Experts of a small language model: 6 picks a token, a shared expert of 192 neurons.
Below are experts of layer 5 (counted from 0) of a mixture-of-experts language model. Rows are named gate (a neuron's input weights, with its number), up (a neuron's input weights, with its number), down (a neuron's output weights, with its number) and show model dimensions 128-191. Each number is 128 + 24 x the weight over its row's rms, rounded and kept within 0 to 255. Numbers have three digits each.
Before each expert's rows: "comes after" lists some tokens at least twice as common just before its tokens as in all text. This comes from a sample of Wikipedia text that the model never trained on. Tokens count by the router's weight.

# expert 68
comes after: ".", "=", "\n\n", "  ", ")", "\""
gate0:138148111105181122166120161106124123100162115126116106104099158115144134123107117119125106124121090124172151108092099147106109168108145129118124145149106161138102145143100108126134167172171133
up0:126081147106144142128096128176126129174134162124121126151126148112125114095146128094114091106124157077129085129141152132192207095194137121152119092141089102175127131118116164123130088133142135
down0:100077109126145145155104072129124115127106111146113143190124116132131155099150149157129134101159128134083112121119146155135111105097142099158123143108178161118140098142176136151144141161097168

# expert 59
comes after: " |", " the", " (", ";", "19", " 18"
gate0:125159094114146190140104123160113141144141137116106107141107100139121115135136173121113099103093102117147144107128144113138153127120150155125117136129131122123148144117153155161136138112179145
up0:116144113136154124113127117145163132120121144115124113156105109127104135127106126140173075117131144102131110126133134120184136121130164140180139138125108062137123152119094158163118084146129114
down0:120137171150106123112114093114119120103125149072145129124136141072087100099105117145155170133150112135075115125121112144130135146106115115145139135103132115106141097098127105144106090121135132

# expert 56
comes after: ".", "=", " =", " \"", " The", " Is"
gate0:138172109140166130132118129133116183154129086130133112178102122111097129121100106178114081103168082128128086124139134162109107118146122142164086176111118183126124150125154136110137090109167075
up0:157115100186173134137148139161155148153124165135120149102160095094095150131122109128115097125133135111104153153116152169129131141151109139140123128159145131086147131127110172097115117150150158
down0:117098152153092122122081138134129184115143125113139133099138141147131119095138103141096125121131090146121154134141174146162139098110118149165139121126112138099126078154080124130128151099142114

# expert 18
comes after: "=", "\n", "-", " =", " also", "History"
gate0:180120170116165160134133121079119149134150107173082096147106094106110145112121133163103101098148122134146151119122133123088125137158146155144111165156112135107160152147114090138113096138200115
up0:161111120127157169143111150129172127131143134113122148108130115152145122149166127150110091124136112097120154099168114109108145138121148099115129118132091173077188134132106140142127109146087110
down0:100101135124129093121083078113155093115141140111181123127153135100125142133121133157132095118129118147140106118131185152119147154139160114105138140148104144080135148138133157162126139119142137

# expert 134
comes after: " |", " (", "|", "\n", ":", " on"
gate0:168120158145173122131116085099126148170122158109109110126112157129094067122087143153118109068104117090113132137119111142147111099168149139122068132097104178084150155146165123134128109145177114
up0:082127122118171128137147113134128119129138124148085124130093135138144178135119151137139145154127208149110218116133151129197107161114153140136144155148079094141106129095122160122104114113093140
down0:100129151130162169146164136132144136115144137117146136106134134106133154077131137118127155115129091162129108122144169148146145090088165094160158081154161115136124113154114151134085130085109159

# expert 157
comes after: "\n", " was", ")", " is", " as", " served"
gate0:174134184126162130116128134126156179157107145131119128120146156141087111109089126127113106087124130114176126107088083127121118088155139116140096142087121145141157144124149111132118121135161127
up0:099119130139147087118142109142143135098144125109123155121134135071154149142131144136139090128117159137085151127160157156141146148130117104135116149137124102087079151098150148118139132162102138
down0:128122152113183140133143109152116121113108129095105153129130112070144103117130096140094147146111126159091127152118161192119157144066135120115163092129136123109137160137141148122149142113125121

# expert 113
comes after: " the", "\n", "\n\n", "°", "  ", " a"
gate0:161098123101127174121137145106136137092127093106129137103155158124113116111146160182130095090162113110168128139147140112120130166108156095114093126108105160117116148100136117131210113137158156
up0:110125123134188096137127111150110146108114120178120124110123106114140121141106117114159078128086141134113146163163120144128115114184101136151118146129124102110139153105114180091112149113118144
down0:147114124127175104161075103146111170130124115123105091110130142161123131145163122139073158084158113132100104087117123121136095092098133110131161156150163120088107147166110154145132134142116110

# expert 19
comes after: " of", " in", " to", " for", " on", " at"
gate0:146118167137161120166111127140129135151140135144113121149135182131093069159100116137124119107139086102143147131121126135131122152134170106111128091136144161140139149181150119170144099101159142
up0:109138089147161151117152110154145141145119096085157128100129120112166173103145182119137132149102134088122098141112130137140137140165131139137112114095098168141114128114104159094100152143076119
down0:117088127117121106121088116088138108169097171103151122134130159119132146119155130159127121141094086131117117145122156108098099128107180143116113093114133101129141139104124111188134143108102141

# expert 147
comes after: " (", ",", "–", " in", " $", " about"
gate0:113170133118115154143100117141114164144129117136140113126132131114112113113161159126148098105129074080131107130087132162117091101105154118121120150113106173175094124096154115124152105091173132
up0:141125125156156158061133096119184129110143124073128135127139129079131132125195162092124134122153153125127125134154150130154150168121149116136118115108120134113122134100137150122145086160095151
down0:144117119130189053144171121149119148158140100151155112151128111125124174098147129194091126147129120113130120159112157130157145171114123106088128132136145145105129113136152118191104108123152144

# expert 148
comes after: " the", "=", " first", " his", " The", " one"
gate0:142147111109174147116085152138186145123124126129144105142106148099085114135108151155073099103142108107143127160128183135147179193131124163120121138120093131129162169160100146134125111131151098
up0:153125116132187169163141130113157152114111136147159140184123139127110128108126150136126109120124155139128175146139157155155140185168140149103117124135137085163170154113100153146135101097099148
down0:132085174087147131143119115170126147127128127143128106116114114071126169142163064131118157157086114177121113139106140125132114147122108100141144116125138163117096085125134158130141159138119142

# expert 128
comes after: " |", "|", "-", " 0", " 1", " ("
gate0:132159153140163158102099109122175127177149166175103155153133152109080096139105159169112126085134139117135111106089105151126107151120138130129091125105129157142137110149138130135179105121185129
up0:141117118151157133099155128145157127101104093121148121126148102109151164156104111115108092137115107132091157143121126164139136137153141122110106152126073082107152167097129140091099107138116103
down0:117090126144128160144114077146143107156130103130150118159096125126128115106130090144110135127107109158120166107151156131128136145139169163144161138137146121111123093159076157123159125167137162

# expert 10
comes after: " of", " in", " on", " with", " to", " for"
gate0:128146134160156120125089115104133155157106111101113134126156150153109067141100174161111089105158093088151125114120150124107084124130115155140123109138149156146132107178142157147123129125153165
up0:096088130106133086126146134150146117113137146124118125123104145099111169103122159091129113137139126150097148141143141149163165154180089112151108136156142156143121133119108133105117095098109101
down0:146092122132125111158160086120113109114130162132142130151115113094120141096145109149159166129140109136086130144110139130138094107107146195135155133113136178092124148173121137138145124134156178

# expert 150
comes after: "=", " the", " /", " on", " The", "a"
gate0:148142167102175128159132119130109128105107104142134108127144142127113105163121144130113104148127115100117123123119111116144125155138136147133095130132136187118147148151138110123136079148172095
up0:118117109126193145174114130134152133098114131096110127112151124145098145109120154126136099126092172124110114136142120126158114121110092123123147120118101097114176144100084157120124136120121129
down0:116103168139089125131071111116133133137154158156146159123166155121144144118144133115108113111073112135140148134097166179153093195134124137132174117101132111110131134151154137137078173141122126

# expert 1
comes after: " of", ",", "=", "\n\n", " with", " to"
gate0:132149138124183134181141140131157167145124146116154146141174127127094139120123162186174131115131126142127120146144137162114136105140114154149096160106095164137167127157118136101120138099147120
up0:093122106156171125179153096095151114096145134156155135128142110128120137106114147143196133161136195135087133169168135109172113097157156125182136129113118127121141139110114152107111109098119136
down0:121140167142123149147101135103113112137151130090134153153136111137115214121149092136093111118132094110099173120109132167099121148077114156150128130133128131145107171157144134189140152113117157

# expert 79
comes after: " |", "|", " MPC", "^", " •", "2"
gate0:123144152105152153141091138113151133141116130133086112120103150144114095153112144175153131094143127132155120149137129105122112128141156134125060179116103145121130155116135113148162128115180126
up0:140127119115175114100153137149127133169093143083133149127119129119082136093099134155121109142101141118088165144153149144144136115171089128143164118110133114123113100120109135131164134175079091
down0:131143109100144162124113102174145118134145115088098135160108137106130192116113124127081130103122150136109129135139170181126166120151105161110153119156116131115119095136142135128193152097078150

# expert 5
comes after: "-", "|", " |", " (", " a", " an"
gate0:154161136114126165112111085124146155155126119158130119096129158138078105130089149138125094090125141168154103129156109190103122137147103147116083110141106168111133133126126174144158107131164098
up0:120113087116174108125166140127132112123136128098098132127165102126114119122141122131155065113079133108110187140121179166144133129185112140128119163139070105122138149133115158084161135150073102
down0:144086147126126084153170118152135123124139125148113141124129092107117135113099099154102121135142101194101180168139127133154147136151133117116131080124103123098132078160125131136144134135135156

# expert 14
comes after: " of", " to", ".", " in", " for", " on"
gate0:154140150115155149107106150145170179165111089092111111113135172126113073131119153144134109104143076104131093115123107094118129174139140119105134135144168134140126147132176146147150119133152096
up0:103116139156116145146134128158127125121122131105115139114151109114091154085106132121144150161090158103117176133143117125140129155153126167141097125081126151130105131105088158092105125163080151
down0:126126147120153122139126138131192124128091126158095116142138161116126171117124119090145173116137061157107118144112165084115169108163152137110128099109161181150138159147118150114169177128143111

# expert 156
comes after: "-", "|", " in", " of", "=", " on"
gate0:155117164126116126158116156081132150119112113136064099134149126079132132163111109126122125108101115098142112105147131144094111154127121119123123161119128132115129139142153102167196131110151149
up0:102095097176128106144138124171114108173147105137090171154102118116122098099143112128153087122083149110124104144194159161135143154176111134121123126171114102126140106080135164126135136132116132
down0:096039125122118111131128141117101162126132089164151158130104150149126104124142102127112171174128097137085124156134149147117111129127155138150149140156083109099163129124086148138135141119119146

# expert 101
comes after: " the", "\n\n", "  ", "\n", " United", "–"
gate0:200117141091190163118155132128167110126149126129110113125137124120089127126131152153113098090131089165145116147117129154142151126181156121117127167140080179145125163155144109120163136118152167
up0:111125127142187127125132132134158157130105147127138143154154161132141122119142152138095116115142187079110148132161123120188101142132112140147103134113088090129146102078092160166114113147090136
down0:150134177121164130105124132150121134160103129121132101116149114067179103117121146166133142081122083131143134159103151163142128111110101093132116117170084102092067082155116092144117141153115155

# expert 49
comes after: ".", "=", "|", " |", ")", " ="
gate0:118153133128174117124099131129160157145121135131148095124145175084154103126090121165136120109135065109111134118154117166130135127162122125104149166130114184124125161124128136155142090153155171
up0:174086110153155099120149108135166100112128159107131160099129104159090123106145132105157128154127166130116110166129150127161127165130130129162108084096087112124124124112144169122120146159133121
down0:165101127140135146118116124159150125154156136088156126133129130149121114129131111150136168148141139122082116135125170155166155105117155177151145101124152123079114066161126135128159099122122132

# expert 78
comes after: " |", "|", " 1", ";", " 0", " 2"
gate0:121130132105125105095141141124129141126130137132119112121131156107091076137115118149153083123128148105180130138108125131124140122145141130121073100123152157144187144106112129114210103137147133
up0:152128109085195136139157127129166099136106110104139131167138131108150119157136138074144121149107150124106137141169139130118119104141126165121136148133080138120117168094158122078136110097144152
down0:134144126133168121117150100136173093127093115140163156182119094149156144078136120108126102112132138153090134133128174123133133094149122124126176126113145135125095115097084112140134117112179123